From a checkpoint of a small mixture-of-experts model trained on Wikipedia: 4 picks a token, a shared expert of 128 neurons.
Below are experts of layer 2 (counted from 0) of a mixture-of-experts language model. Rows are named gate (a neuron's input weights, with its number), up (a neuron's input weights, with its number) and show model dimensions 0-127. Each number is 500 + 40 x the weight over its row's rms, rounded and kept within 0 to 999. Numbers have three digits each.
Before each expert's rows: a language model's description of what the expert responds to. This comes from a sample of Wikipedia text that the model never trained on.

# expert 30
Capital letters and short pieces beginning proper names or foreign words, such as P-ep-si, V-y-jayanth, Mari-appan, and country codes like ITA.
gate0:518478510484474528501498429454469466546476467496443514499526498466491483517471568489491519490432595452546562461450544433481532533498539534516483476375474450474531488526401514496503456438559507540504469529458494531495496428481515477493517494523516457452492527518478485486552564488494422450474482459527515514507470384523524408481414472439528484489460442507583536525476481479465488435523
up0:478485567426572493520530544399488497482489475554475515497508418459499551480509435527457519503516473442475499510551473552471519486539461487531502428529516518534439513557505451483448511490467408533490478455479490506507508587522447502469552440519429560524511479460484477527441459460467541583464456512513534478584504521456523488464519417563479551471446529480494433461546502564466442490512
gate1:489522456511466497528487523531483453427545505580561521557502512490526464475450487468545461446572536516569533431426524489493488510489504521470477539498544548535472447520505491448447534501513517462484521596493518436502554458490489541570529473448542535460499485541507456463461539465492409552504515533543508518482521404528421477555522537544518404505587504513475567467550444535548516518503
up1:489440455529481495535523504458449490495508557459466536487505499486477506500511493494591502510574514474500505491494549533476553492465457467491479471533524454551447515470510474511510469568478459525465492605479410462464548534457492474501452472446450531474533525489510446516509536518465448514511478493452478588493512419552539414484500472486528481468555661463426449472545474526565475494432
gate2:516518528471473508482545476470504500458450457494531446514523489525430493603508503481475508428483441489498456568549535485523496509503472501492512487516480545553443455486472539577525508522477531495498499507526474435506478604522454575421487476433481554523499551508540513481470523487540513516478549446462500443413539445469514530377497482483550450528481497507526494517434507464424394416503
up2:435496575491443521476496481606471440482485526496471477444526501481457525460506496593563496557547505468454508573451487530553526489532503493492485479541518494497449497525554529401471524509490472547518507535445481503526501435405458423561445450432511442506454536521526553555499463471511484470458491531561558499541441470528486425580508478463501509521499527521517480496525511550571522570503
gate3:529481495488481525560498468500464522473433525433495529550516532443443492560474507545531492501546488497513484561519459513497554513424547494506575505490526490521493553444524415489427419476567512486507403500514594479479515463511557481479540572531511445504442454534547507519518554522443500446521479486482521466555508436562553557501452475505602492482497507532511516485555546428522576498543
up3:535447465545537544468502462442458443484422558528535467532529499467518530476522535483505545538571466525496493452432527479473500511454513463472536432548489429539515467447554473500484403469465559443479491516502524551531486496567495496558533492532486484489486441485544478487585475489479484526493507512479532428503491422487564484513528506530610482459437576504489466424468559394503500524482
gate4:515481498396495476576576534471549477519529521439517458560504500498496446474405491512440508465460488515523521499548511459437542509481509508488537490514464566520496479435514533535483563477489537478514500486460443465551467475431562513528520526465440554499517446518494541525444426523541455464562458476482530454543480468458467560529530569516476496511484398502576564510440481495444566563482
up4:520468532532516489455525511512446509410534595476523514490494451579474457509464477475550521494489568484529488564545530432514518495523476549465488517515393481499452525487495518479546494492475469480575435532442464462571577522437505533487563471500503508432519500433553527498494453549473518475512392480539464486473559474593514532490502533551432531500478453515557476435476539496508502543444
gate5:508464468467569481494492492501538466460507577511477519499493486482503570556432482536532468556477513514530573517575491542471452511514425469514492560477474518539503569556493467592473588583451465398427479537594465520480525465492541551520450491530537536544548568552467525478521473542514482565423513476462505515529531472490500547509506508512480563501511470536471525502486486526475594459516
up5:479495501441548493483547425524498437479543526453467524520466487491492614512549456537497458521507540496551503450460554482467519530541513495482512555422566496481557577518496478517473553542543436491468510554531575449462474521579553510540492485495547481470496539594545432505519461525432523552525480497495612573524524444535544516546479550522504580467542478499486517490539517463482512495498
gate6:544373488507490554517533581449423459434498538500486501486538509510463536492467527452496462515476456525523505505545531525544488510458471453436522517527440521526425478435480471534565496449409506547461473501476531484529456468517493431542459574554472543546518461494498428402552465505498425435470555473454495453476480498509493527521515499447477479470430482566498469495487431499501499529457
up6:471568480520558498462537452531535547559490575492546503586530555532471469534482499518479486518510591489446524542487534519419492550496535571535496520463476479486544572558521543508454388562545574506524496486491464440533475567514516484432548533471492476528480512444474494576399527492443488509530467554518536469517500488533503519535441520437549469514550476514527482534463530565535522500497
gate7:554503457473573512497524551557507444520503540515570472501535459500504468555475523535548530581426516538538452516537532499550562512482499506521505449532431520502527469513534477575540519474549475515542464479449509511414516473488516498584426598482431477464476598451520540502440455524529504461527532502476496520517496520500489584545509482541557477525484497558539498514555463518587495560572
up7:505450512523491477447483469468466518470578550558486471540502477532498536503488501514439544489483518487463481473504479492461515517506512550515413505464551392559564454442490504526496508507455476572543531483443463485497576510534475442558419515510467437483471515591402462483443499514428474575459472471454527535475511548486503521486512515461488471536413528486632521479495528501464534482516
gate8:511467438481500508489525432528443518547461573525501449492517524513501525504448440514504521494513453573478515411512514496484566519459524502494557488547525499498593499446522446458486473542508495466446436569505576503578491478523502431498471531502486475525436474587590529516527490544457551570486519495507523562471494452554432562510553550520499462498526411509469422476486523489501536425515
up8:528484495475455546491504452492495520483457543577508511408527534384570521495497513533479505545479477491468551437535502519596535461537524511459522489532541457475517446527506423503462499471460509491501503501448461523526465466503411429488435581492490496531487474572447487492512522518446527500480493388514486444520563476535529482466532503501481500425485431424540459422538443487476500459538
gate9:532476444513560516508477450520518464583478474468516498532553533522525484606469547526546481488513529410523469527462513494496437496505446534482472478531509489585482486514507506512561498467452527547543463417499450430500440495426557508531410571457516505546542477476505491563467459451584468528527490546557503538436542505501472478466492433474497509529516546551521456538461461515518533601524
up9:512526501495448503550484525489548506475537506458533409474500549550537455473481471479480477558472442511475481479487470522516494404470554488549440423514551443549434510455523499455510561428545537481509487528516506565477503507523487485512420522493461574460569593522564515426504459542492505476483529438504491515536494491564469581541490480532419541464579476521507560531535551452520519531455
gate10:480496511466446489425500524526469513522404451515557454527513481500467562551557513491535498491451562471491483490479480490403544524490511428475549524454565498451527436481400484503488499503538544491515473512539488529508494473494511515457557558460514462502483466503579550485511472524445517509493501515584554517509465532584444414526460479555533577404419506444500500481529522470479563486451
up10:470531490504443510485530529483528506456496478493553537537566439493565476517551491539483505524457512518527482586531481535541581514506440548457425529566481495517540498567537570542446449448513488503479542420405547559572458482516401521485508485507527521528467429443531512502519545517509497489428557442477513538457552558493503471502527465493467516519504506513448481561497578463547475572486
gate11:483460493501472516428525494460492458572559501475509472517509504497498512486508512440418542544457498518499556556549516454504495477538495475435501478463488456492470537540605464442535573481482437421459519442472508497461502481583458561444443540513449490545544567444535531446504447504503435524548479521521515484504490465539541470530462482564576458486480520444512506603528562503517569484545
up11:499483576545500484532484509474507555521487485519456472455527569510392564432505481457505486538527499405535500478455543557451503496581431485473508569537503474479506491454479448541536420511495547505510497491477526448505517533519446490546587494509553498538515479485519457353551479518488496457467511474457558499469521483497509443471558485534438441418455480488455498453499446489532527505530
gate12:537524538509497496516509466500542416458418448462508494426504441440496476570482492447494511480555509550499534512463583456453485561449501469498515451537491559512466447485524475523544524426486502493448504597493521477546547526612562606503537503491490468499490540541493483450476539476506448460553511518464486541435520514537463472548509522510550470429487470585526550465465476507475501468439
up12:492576506528528438529493498508548463542449475465477514540590436468511419549465534431561537481556526544484438448533538467440490471478481508486532484560470565524482477477460497457524538454530507521518505540521484470566469573541488514501545469427499512486509519569441456435516494486559457458558480510479600519501452437570482534471528508533502502450515438568534521493489513575454527442486
gate13:517445490482533533523455510474501520472513473470559539551545404538505481474517545487496450459499416494565528534542577468455520510520578507522467459473486484502558572532498467474554529470496547503422513515438523511431459529494499487534546438419460507543517535528459457474399526475529495561462514537459531490572451534509491468492475584552539540533565560483510565458490467427529529499512
up13:543489548526491531461478516552521531540511570510539518507540444479518532509472519550563448570489459463418559432494479464513551522509524496469443504511494464397539477514490446520495467524458485536511474492433457484472468578486547480432550498516440488504438487472528516528430559448428423526468442554456510525508560466484541510576496520564446592506527522512536430467519474465512484553497
gate14:547484475386470448497478501462461538566522493510412538497536572499514471493502523542483497486523519491444572516503456421414512537488461446409580534449463465473539408501439470547521471528449514495475451466491544509532526475456492417471522493555403515470519516484470516539491508509522483490501424461478519566486451511506530525487487561555468461459524508497425490556480549481484455469490
up14:491469565492450491447499560535534477534501571466412500438514498419477486465553545501518518474522496502457500520502549530517553472535481489467434540461518522518494507484563568506533498475581497429485456502548388514474544490467494480552427612498490486484486457486454461435548452524427526434535477446495469507535503542578539518499476456508455569458507435460498434478487539504505471481523
gate15:520420491466420469475430517492494543528469450443473455489510448572543515400462443499527446496531533516543524426518410488498536523527437511499487462458522543442484508489544547587496525524490534525512492491530595522468471517488558508508520469567506473522532480509458489443483505506541440513520520448440543571561485501463541526554465440490505517469536529557514539428545560460519561535457
up15:500577497521466561465512538502535522539528459492540478557552506481508429509492476474496513453556490505503495548575518561537467442487501556550466470448588517449533522497509482515478487523459529494535509476490527579381536521476438528474515516563473479477459492528467545496531490420561454514535535588574466460550525530496560481513586515531409512515487538463528418484568460518494467478515
gate16:532457499445497477525392546509477523512496493506462507517553493596494554566517518484552509508507478532541557481480532515510470534471434541500492569503437419509482443494502559446519570458521484571524424543507507473491527540474538539502470443471534495460516497467476499408507458585504532562559568482435462458523508457541485504476480506513529484468480505576488558548535428396528531503514
up16:612463488471460522519457508483530489482487464549456491492461571487482523490503545570483490462458572468478456496575508467480567580516554518530486506492520596513511524492553616486582477543535466522508492542509501479494476516571556501476488438513447503521436505490482464532434496502455484438496477605466551472555512579466516513435485516494535510479484525466532457517510502584508538438459
gate17:507511532454495445512443544499473514512534431488528468442556497534483526533538444445505490499477552549519529416508539480483408482390521524528529473485571527584483518426499453493446472489435501475476477503475550525475491620568551562507519455567495509458508504520495460466458478474532477498558515452476471414516531484512513497509499519453469554446469559566505454447525542484505569542491
up17:441499488557475492484487460495439498526514485457482533525486465481517567483526508507546465507592568480537446490480526542498402517460536455446480526514509501522503528434506468479455548521521481488569501597542462477454503529511514473487430497456512538531538438508454479473493530528518509542564524499559520447423522434555469454529539500527522525556386531482444584536585523494528528459420
gate18:479534491465484549533480497485497494569502490551427465468501495543518503524559487571527561512440607494563516500530443479507464500484522589546532476482549509517520447523492536560420478523599540556503419473527496389551470482484531516523540519465535492507494446580489470461540529541514446495456501576510532476526548461571513530497508459517542475519502480531530525466500581551516554562514
up18:501556475445458559509477498483537584498493449533430507482500474449498515520428524580439578573448466458533400495473502456525479490477478487505492462460518489561492444511543544525494532543515515512470441409436533470505498460515533528535452465439490471572481458529544522519508509523465483471485421608531562493442513483532486448482474515549618488467480509490472563481487484505498508540507
gate19:552476498496469470541493483478505536582544537501495456483499446486431488482486520525621569423525455480509459470493486550466486489536545459507527507491476464459522512591540494568530542563511540505515501508543574437496508456545536489521529436545527457483543549580532539483512524502489545467503529507529544480403493495597518505429472509528564541531489457534560485419480496463484495479410
up19:506544463464482560546460525535440538525430469543473545479497497545504495483519543509508421507514459467523460529471463497549479447533399536515473463512543483510586418570531490458570588488516449549516492470525506475542457544523583500496502459474574512507435455442501473576458475482526533553535505439534458483507508442452498530477506481483467499519544460493499554522576426578531507464466
gate20:551497537483561503505512476539453496501607585464511475558448583534532503427474474508449496566447509455536509458499527472492511492405511534448528483512466552503495549581495496494512547491505519544551474542483492499513525491517504532510501471568537497394523503522493527452503539549475434535416455528503521512499566429532478447489477410524475474454512455527479510553536543441452492580552
up20:478478422546567514448438506481462511458477469466503511497484549501491407514500438512455491439509505550486496505503481455488443467467428463586563449536563456476522544451516452484478562455483513512478467506539517631522495504496460454540531519468488482538465444473494503550513477559527472459498503494530527493572517587442493479520451467505504537500501510515426489442444566489567588438507
gate21:460521513509476445504522536476538524472517483499548537503422548558544507536497529459511551487539526446400561508503490453524564544527535431548492494413447497472466497511563542561514505508451526528502556488509485458478495519536508528436485546499568516510485482511588471512558559459568547490451534524465519518479543427471559566405519505576560519443473509544473469468506516461416542512505
up21:433493483506468423569498585538544502455506516505506507467471492509472461481469511489513423467564532459434464519545547446520494522458509453523481542495472517505445529518575528544523534518476509530497516509539489372460477523558496506454550559401504518522496436517520537521497529480487507514469494478446529555433576495546520490432547516536587495489536506504462417519506435513561537407490
gate22:500502497497520482443530527519452524582444475474509501489508510502554522554444499461476492509399453500534492527539466479503440457488504498535484552490554482528456513498499490533499536582431481543439458487533469394470449535525420420471468455504514523460526601441413553519481528446586507520486468538500462551442478525566540439471502456461536477473480474515515543507470463520550455485437
up22:502477551557400576504511540477498554489545565462541516452498511566532552479492505595523487483433448554502463517489440422489476501553597507532474481503526492460528541496481518457519495525519454405464546555508524516505487526449468528506453485521437554502555476535496507537513484512461494601495480493525455496483490536472446475505402480508511487565561453518427512493521544470487551582527
gate23:470497442489521566503445468450544525488531512483526469516459467448518423487516500563481523485541536492531484411509501539564552475529485534514519498477471551476419484546504478494470577489514533511462445495518480468471471444508547533438561477422519467553573387474568544558518501503484470440489481588492507512546532520454518513445444519517510568515509449578497515444506518416496521568452
up23:469421526543472500447441509533498472488440486462456537490504510497476541511509486522465493520462561427470482517593578537490538449578460529452501496482507489518512571520570485485536542484458508464484492515560475464462440510451568454529436495462409545505418553429533472478432504567502541493525539519481505535534472532483533511486480515518417505479439583481484514505596515544533471435484
gate24:551502504521563552512477514521558513444498436509539498488496453604537539494551441476532547562507579505539536530491488498541452499448483528453543450522471542573508495543481520543471424479444516548496554555494451519439459519482480579450443475538526461527479463476535535483486458491539461478533545531516500487560556511490575522576502444494494511477431532463578516490575409521500466495546
up24:437528507528511510450439530533476499456513411489531526512532501480500546512437542492524432503491453529431469478490466470535472465481539469520513517482489454515548589519413545469549537542432483508531443459506525525502501423561516499475584492579448435508466559477382530477491541495483534544465537466564473494511490591467404491434480527506541557455473502516506473533525524492510553521507
gate25:474504468515603492472505571520515498496491542535505496483416458488500473531510501521466497495476555477511456500511559472452568504487486561443443443547487479560456515582527441451561530507518501472551451468547520479479527486549506462501467516522396502463523485501460541572450448494490446491458515402428555543506499518532499511474442518480446503473536605462546543480537583480480556469545
up25:448566562453421464460481482513550560537432557506493464532488539500458595491492498496532516541579539435498573458529421481473549604503493479552484554544522481410458521443528461527500432575468511483438473455547518494468495508476517499482470521478543444587504521558527480467514475527491514464522519504492481439495430533483503494543487508551492515523465480428464480539524459488515446551481
gate26:528512544534566454477524459520531472517509535407536538412562492456500573410584534530572459479483488503516545497487501471509458494487440563569465533530539458508495496527489532556450452557514497453474527538444463509498557515459530542499517558484548559518567534529491432485452491501534470459439485467545557544463509480533468484567484509477492466472431476506557476485427514465429469452543
up26:401549463433436478512502498475519493456549478474521463540506502563502468550472511492499514473482464470404522518536502487513567484568504438479507520469499577506504431545528589546490507451482468500476516463538548592440540519509566425486427475540540510445458482522487424495476510546543462586548485564540542524497503444487511477498409476509493494471504528517579523506453501448492491557467
gate27:574462518428428494526523455437464526526508481511474521409487509589486519484528572510530529431563498417541555481548492549534487423483498421445483494547457548519450550520497507493538508567486603515536472510542449461469556530510432533565527470500451453494539504505479504492521513516454499494427516451523472476485533541499555479518565519441548534501502525478459470485563533484484574526521
up27:512413523538418472471568495507478565493518462514542510473546539459409529501454543515490521511505466487496451490495489518484425535499551492489566506512567488461585522482520525562527504552478494465493444494512556553498511483411526429469426485519497506543471540515545518478543508524491509536500519564422578433499509496526516535460553534592512529435416501525519559496472532506494548514399
gate28:467497514466457503514537512481479530436510492449495518546469473526545502513530395550440419540514441510504520528529494504509520550549517523547491460474533489580459433547504456560451440523487601441524571484508511527554486557470489479537517515526457496540519452464490527565455536534463486515518590520442441579477540525556544549517504529485459523421422543516512444481489545542547502521550
up28:462480444509513511568517488530425464546492583526512496542433550565432514499494511466522547495477552542505514546453511499509552577530502492501503536511504512508522539533520492446513611468497440562449454558437524509493498442523532446516490488477457512454515496433506453465460515565502640488494511461472522578554453511482489508471537480484578526493555501508471508524421519549487540420474
gate29:445497448478472475537499481501487497585530477483559535492541469468521492521523461432520473533490575502554426513476549460441523442491472478498560475527457560548466571492449499496483580533431517486506497496515530517493431495461532578544502401537537527462526557465541474468448462512518521493457636519593478507504511488558519521541493461514510534466530535439524477547563553448483464495486
up29:491468467488534570427443472526554459440512496510409506506472465470531432530531529509555517542493489510529502474517507511538462540494480544473540401505452441544445532509485459491582448500533510492480514467513498437518421461507449447445477511458485433512508504486483485506476489520541468522436528532483471514464572496468564553504435536509585534521398537474497493485497404464484595517437
gate30:441491426431501547470502421478499487516482488447513468540470528496499579551494500527536478484415532498525509483465624483550442511459545498456491546579519484499493470496530468449535527552538445469462533539500515506485549581472434551432517542511511470500509458487490432549510524556499494480464552544499470521487454496434518489584529415479494533495438581499505518420513568477513532518465
up30:520464443485491496555452479542527526501457476506577524520419501548525492472513472451498542489480453505541538548510507491464426465491503384525577561495460542456493424509545558549515543500541491518546555556518447489509438562515455498473508511503489508536478538495494491545443538610493473534471514533500534466472461550457501511513526434496469579535512547459490508536435514537565563414562
gate31:479443516532505514601435533471482438456603464478511425507512537524490502559482471466515530461493472523500501473514486503555539487530488473536565457490458460508596536443523551519474526486448464445514490464477419494527421500529532535513518527487570562521485515542536515543475497475604448503559506429504434535467467511535564540513461483486441480497562491537523453473532511493575510538419
up31:508511567527467472409499500563451483534513568471546492444434506468487468551441487533471506556516467480437498572479466544524444537496432517574479479473552514598545498518474500438510513531469532526450494519465526463455455468499499492504488503505480459556440453455524469525516498443516448506490386477512489585511483480492453503425438471547545517495454481467560446426449482460467445517534